Weights of a small mixture-of-experts language model, trained from scratch on English Wikipedia.
Size: width 512, vocabulary 16746, 126M parameters.
Training: a variant of Muon for the experts, 556M tokens.
Below are experts of layer 6 (counted from 0) of a mixture-of-experts language model. Rows are named router (the router's row for the expert), up (a neuron's input weights, with its number) and show model dimensions 320-383. Each number is 128 + 24 x the weight over its row's rms, rounded and kept within 0 to 255. Numbers have three digits each.
After each expert's rows: "gets" lists some tokens that make up at least twice as much of what it gets as of all text. This comes from a sample of Wikipedia text that the model never trained on. Tokens count by the router's weight.

# expert 19
router:178145127155183119129071100102137140123123130106159174112130109167153159142110180115115115105097070122129112124105148085131154105118119141115117114107116141096089085111123132142171115128116149
up0:125143126124143080133136120133106144101111096117120128146123092142115151152087149164146111097110110117146122100149131114117148123182069119156124141080139147106127092158137141099124098130154155
up1:142152112136152118137139125128162134116121146144132098127099143160128158114119118092127100158169144142101140145130122086078130125130134147168118097089119094075121079142103141160122134180116132
up2:130105110137133126114103133100102116134087135142167134111146135151193095136159168152113149123076173140101149130124122127123107158161173142114128083120173148133194136160144129114159125142130137
gets: " ", " a", " an", " (", " to", " A"

# expert 2
router:118096113080137129119098116105115127150113112151124150117090169133142119121201117109093119145156120135117091080134124118120096133128158178157120153130133089130092119101152148156105182114153138
up0:092099111109124154150124135093100099106113095113096162116154150087086127129108128111136106097167114136140122103179149096128144134144176145129114138131105135149126130076141087078096131138135101
up1:116141121130146130167121109174095096133162110153112085087127165092126171096163113159117105130133121136093129125146094149154144138084140112112154108165117123123171124125117109126138101102103110
up2:085121106131126138137152119113134130150164156109098113166120147131113119150130131176107122078104138130167118134145105147099159130123128135078137113112126149143128115071102093076172141107149123
gets: " |", "-", " \"", "|", ":", "="

# expert 28
router:098131147126122131090126140098095122109138086129147103161106097146088133103128095165140182130134177122162162118114132105105103112157134148136150135137117146137115121145121098129154127102116081
up0:137119076119122142130153134116135125122098132109157162143104107114130192151152101126124140129144126133119116124094168132108105087127146115109100113154139106140138115148190127108121173117128127
up1:117105116121152152115118140092121126127112156097116118073131109112120116148120136136114132137094113080143127130151149136114131113113116104154160170102108114116100123171134121104098139142136081
up2:135112138101150131146149118158101140112159138161151089167128140099136112147108140110151150098163171147099126101103135124073142190110156124221145123106095139156108123088110145117131143100132138
gets: " |", " ", "-", "\n", "|", "\n\n"

# expert 11
router:152146113110148087145091124121132062137129130102132118087126158077138084160130123095173134151119129137136168153111129175096095101137117098078086147193159158092129130116099149172101125136121101
up0:118189147112131147155120126104142131084133155118149078120134147158132113138129110127122128090142101130159128078157146133111096097109102111084107152143121134109129148114093119109155139089120099
up1:134150104118108143138125147125139171117153124167076147047128146082110100128132109110137104129139114180165110139119147090159119128101128113129141152136117106069079120156132098148141131160148135
up2:130134142111097122111123126152104115145095127144139101082141163129096099144132144201119130126152139132113104149094115166061142156118120135119101140110140074110137122148150110120111121107094147
gets: " in", " of", " to", " with", " by", " at"

# expert 39
router:127145143142123115146102124150113132133121170127104119147136134093128153125140091109157109114162182070147128073102098165123084154101146131157114129100122130137133103174092131122149105098142099
up0:135092093108152140117131145132140145153116138116114110131105111085128150144124128141125129118123146145153134170162106132077110127101108112094115139125179075099166183152103123113112127144131078
up1:107150106147104115134148093095107138141107145117127097149155101108125128134156085103108128155143102156138128119144128126124177094091114144071157096123105115103123142144126154119112075106153108
up2:170151128113144154160140118065110118106129133087120150136124146132142151149145160145086117141151107121113126130110159108102144132142160140118081125107109149131121146127122139118123159090145122
gets: " |", "|", ":", "-", ";", " /"

# expert 12
router:139141108145178127134122146136154108147138099123142132123112164146152097131091130133106171110129129126136150135099151084163128114142137118148113133149145104111126119160126127159053100125096156
up0:156133100109119119055069121135106146118130167132099152131102088096103142150147129112096070096120127103148126122136152147134108133144099137142157136102111148127094136110113133095078121171133153
up1:132151115065092124082111129106172130100113117152104143099191152080181121170158096141121145062117143139122142126132150164111147118147122060149136132173146086153102096109117116140150109108107137
up2:145156119144113125140115149164135115169125148124143180116119137126166131124129128103105081113116110110159120126111130139114141129132121106139174148098136110172122140121128150105134082118152107
gets: " the", ",", ".", ".\n\n", " The", "-"

# expert 9
router:076111150118141114158149123114124139122142125132145137129169149153137157110201139105136126141096149110160134144131096122148143143164130062112119110190114118125167091134127111119130130104097149
up0:131142142115079114142141123121117100106129140090110173127125115134117136129100108092130085168162127110107136128103137139136114134140144080156093131138096156135096067141154133162093087105154102
up1:130160109103127099144119156136146140160165130148105115110125131125111161138198119098125157118123117171121127160163109131064134120118157090122173118142125134135128151141138143110124105110113128
up2:157127123124113127107117111141116131139122096133122120081138109132149131112117113149107137215164146113121149123159159140120132120081070125120137104135113129133142148126129162171114187104123109
gets: "\n", " (", " United", "°", ")\n", " U"

# expert 31
router:169110126145130088098151107089105087115107105111123188098155133155137117126112126114087110146147087131100119101144116108153144138141139095118136153142121086115135080135104145133131128166126100
up0:105110135147156126122135126121150124130120098156100115135120139124106094064143147104124164105145116118086111164124111125122138140118158112130089148155115097139102112113123155099187159149143103
up1:154120142132112145117103134135096069123101157156122160143115155112133135135114144151093092128172152100111115108110135118090128103141110138143115080139094096070086099112105195099126137117119133
up2:115112078113135140127120125086128147142173160073116145162104131128145165144164138142119162134157181128111126126116141104156136134135133143156118122088124145122159155136127147156129148096072164
gets: ",", " from", " (", " of", "),", " by"

# expert 1
router:125112131136154114122159114110177144133146125114125109079150137149142134155157108127116163109120153103161122112122126147160152140128075117184148125124116074180104112125085140138119135143141166
up0:100105143133099146104141129109112095087170096109121121111126142148167095098117147123177122088163140158132171130064141157165074122148137127119101133135112139111156170134162128155193124134166163
up1:155166108088084088140135095091113157129083133112157115098091136169161162138138166085152121158118125131111087104108151085149102174078091172113123113134139148118114140103123121105089152155112143
up2:132117132101129148125151122162122162113143122105094131139122155139158122151147161132154111122151121109109090119124146108098109171160112150091117115120134101173055076133136135121149103133147159
gets: " ", ",", "–", " (", " is", " one"

# expert 22
router:146133142099129151131132122117140121129138121105122124121115100154124139133102160149139118130120134148121093114085162105137119124144128148167156110101163172096151123099106127106173160114080125
up0:138135152107102114115129095091164202124138115128097108102103138155160168127127143149157159163138143063114114142140122145138117124083143110194122068119123067128145142108135136149152181156154139
up1:173131170142150114095143119121138155148117159131164130169135110132127119114082187165107149135103136138114100131103152156110125158061131117152164115146097129173131092139118103111201067121105117
up2:148124125114185132103119144154125144125129109136118137102102096113112160113144133092143108137116116121129098109132164172113106161124141093123173149119152136150150157117125141103102139118149135
gets: " and", "4", " was", ";", "3", "6"

# expert 29
router:103139132105151134153137152167120119099147106134165125157174181128147130118094109116141161098130133167157178132113147117143104129110115136115102129102137088116105144162130109133125082142127153
up0:159132122099145129127139144144113111143104116125130146145090108139120161188150089124149125090108124132134131136118126125122120116157163100118155151124129133119105134134140123159131131115165113
up1:145139139115152154109105123157113131120172153133141137134114120119092162106121091158098130107103121133155135146130140124139122151154149169152142089168152112115120074124107166125114108173123135
up2:101118122105104099119070120097090119175129140119116105132184140146131170156086136155093139110144089161141101158148089117152101093127161134138135161107145157153112099142145121149117125117148144
gets: " the", "'s", " his", " and", " their", "'"

# expert 16
router:129138119173147122148130126176108154159133111146112165167095065151140112119111122107144098104124119115119143146122092126154140095118077110154148149137090149094104126159112120120098074143137135
up0:156113111102142124155136148132125123145178137115092056122109124125136105098137136114117151100144155123153099147063137114170142160125141097169150114098130094125180121147119074116086113130115148
up1:130138076126157117127137124110135129130135128172104134105090149163156147165154120088121139104138076105171112124132121132106163139133102118108134101116129163083094136147130146147155176155158159
up2:124132163125103135140088131102104098143070088134072145112119112125106091120127112111140134085097172109166126114122138128169108133157122176105182093106141143152137143111128134112138133146087099
gets: "0", "1", "2", "3", "6", " |\n"

# expert 23
router:128113119098148139139157136122117105108149109121155117121119168128107124143135129130149158093153159118116106103156101173150094104136094084153149145140148170090096125201165142090130124120164109
up0:154071156150121159113174129142144128121173168142115128098121136118138114109143091163114122104175111103093147087168161132114151102121128154127113184159095103096146146146158136125139106129116095
up1:145150131133135132123120110126094115118083100125130138173126138189108168146090158123096117103123152102113139107104110100120103112083101175115124123127161103089121116126186147128091160099159120
up2:127096130126132136092130138131141095109140135123123134180147077127102146146115153154143086113107142159098154116179124130155097128119122125166101110132124129157115067136151160147084119153123138
gets: "1", "0", "3", "2", "4", "–"

# expert 30
router:129143125085126135171144119082099147139131123131120113164122145115150129117117103155125169157099103129124158135121123148123118127134134124116160103146101123174123129116161143118144117144136111
up0:105109114140133125112099116135144102149113143190146115132167178135140114142124116107175094120102154112182140120148130113092145160097121104127146110126139153117120106075120171113126140173119155
up1:110131103114126093157138138153129111131151095125124111098148121174132108149121097149082133153158121135112107122131120136136126139101120139148109123149105120117113133113138137102165105145074168
up2:161170158152097120123132160097144155120140168120099109136130107140155069139144188115118117107124102115164167127139127154120109111156123131187114143154131140181153118127118104135142160139123100
gets: " ", " |", "|", " was", ":", " at"

# expert 35
router:121119088103140148100138133141111104148128131138163148053158156078155145165136090113094125125165152092114149147136116123133122112149143103081135118115098141117150144148158103112144125141149099
up0:100090170144171124113142083135137128120076169142137135127100054124130093084155108085122099144161135138114100102115162114124110118113152147114145119093109094111117097139115124156124121132142100
up1:181124111130112117171148132177157120160127124114167113130145134164115064136130132161118128114118133102119172119121117126127127109127175131095118127124140083139137122124110110171142110156148118
up2:124158104104123137160144123117144099137139129116102136132167131063128167130152089106126113126113118126118117149101116148126118147143192119129101098109148125140129120147118115139155133118129153
gets: " in", " on", " of", " to", "-", "–"

# expert 21
router:124139105158131138146136114117122128108109132165071158145128113082138121098104123115121119107105090115124101151140133148119148154114097087124132124089142132115079108103123099158139178126120144
up0:135083141138173153193137108135126145167160129176080143121115089126131168127142102153143137145102061126099107155126169125127132115118136129118117143151082137101141106116115138130152121086106103
up1:201141146127139156114101087129122144091122122145166099136110112179124139165151093168100132128118113083152107150080144080137108157106125127142113158125153127135130142106146139137098137131087171
up2:163187165129108120133161117136124095148112128095143144162127102144107140099112130144152118137096123115148144122172159158127056088168134121170160140144117127147119112125143095155134127130170107
gets: " ", " of", " as", " |\n", "\n", " is"

# expert 15
router:130094104133132148136144104126143099121163112128144155121158131139132170123122142121097114136090147134110116144117121106137112137096125178105148121130126087156146119159104151128125092128140104
up0:162129141115127108154133144109151135100126135117100123104117160139169138149139127138159144137178157143125084159125089136070113146119125109098147156116134139121136126145169147131132131154119109
up1:067141116114139111104126148154094103118132124101130124115167155097168183127182153129117113106109109163131128135149127121160114128110084118139136141085119157174185110109115077131111159139120116
up2:120099155136114107091137106098133109180142134092107112107145118103159152129115144144067094106131111154111146153113139129108155169105140107116112084102146107168151092188126155150134103147125147
gets: ",", "3", "8", "9", "4", "2"

# expert 20
router:126144077137125127122094130126135097160133130143095107155135095121138119118146174133125129160117096102132109133133101128081115125110117178083126127150144178092151130088123125164133118110106135
up0:113101141093120119100132141124121149142117109126123119163136110131100118116161095132139113141108136125130114162110129118128085137126106122120152122124148106173116165158100073100137135134146153
up1:102119138152122144086164118107130095125182151158137137120143124133101194149094132125087105102104106080127144088163106083128138142100149121106101162167130080146169102119081142097100121149082157
up2:122109156099151141117139121138146089122150164130106170146115100128122131208135159117136108086107142138087132122151145080107150115142117147093113120160115123158160154126172124102131182141178108
gets: " (", " |\n", "\n", " was", " and", ".\n"

# expert 34
router:167152139113129155145115138131134116137092125133196165131150176104116127116109149129112127131108132165138119119138132132129105126122130113145163132125171088139091118148095096158130117115130133
up0:152089109118142124147119153094112119125109118134118126150122153073106121112139151114117183147154135128108169125134089121162112111136094108166105105105117143103123161079119116094174121123141135
up1:115097137142122157134109143130105104142135153142140151140133101144100133144083179117094126123106119075131095103126124128139074143105105126146112122103118144119077115170112150115140137130170112
up2:150134171115165155184105118126102139098142132080103104083128135109151112101172133120112123138104145131165115115164123175101144147103124101130125124126141131096111147153122120127148140125165155
gets: ".", " the", ".\n\n", " |", " The", " that"

# expert 14
router:132140143134130141099127140106129098123095137140169140114118098134127068109137132083093098147106153156128133109144129184124117135133151104119128148101142167167133138106170136100191129099161098
up0:120108121091122115164145128142139106090182128100131158101115180110144103099112148152082133147115129112115102144119132125155141123168143136132156144145100147163108130150128100188155101088112128
up1:122146120148112154129108114144111101162172136108171153143124145114125109086157123142105113155117140118121132149137110166084109119150096168128143132111118169116074133167159159116138151129137151
up2:164150133123197143173170124117095136137134125090131133119106117084150115111127125121123173117136121108143136098122153147116106119140109121114174098152137129094124115150123134121137125114149139
gets: " |", ":", ".", " of", ";", " with"

# expert 32
router:182135106115119122162103143147125131145127147135140123125127172090121124112136083168119114121123172130144163103134119144064130119140082179135110155147137110143167136140128161160110135132162139
up0:136173126117166126142152095119130115109122132129129129083102160140133145114126110106115149153096159150127123088084134087132130161133138117105131110108124105183103163140145106168123164164115145
up1:144112155128124124111124083084150113099116168145146119144161150110140168163161096195121112135120128113155175106120119174148176148115196139106117087136123139123111157164120150161129105148179162
up2:153136177118124160129138157148150174156163128132109133128155101169098133102078150163126079121118153127156165173124190166079162074155140141169132129113115156104124082152137157126113125104130090
gets: " and", ",", " was", " is", " for", " were"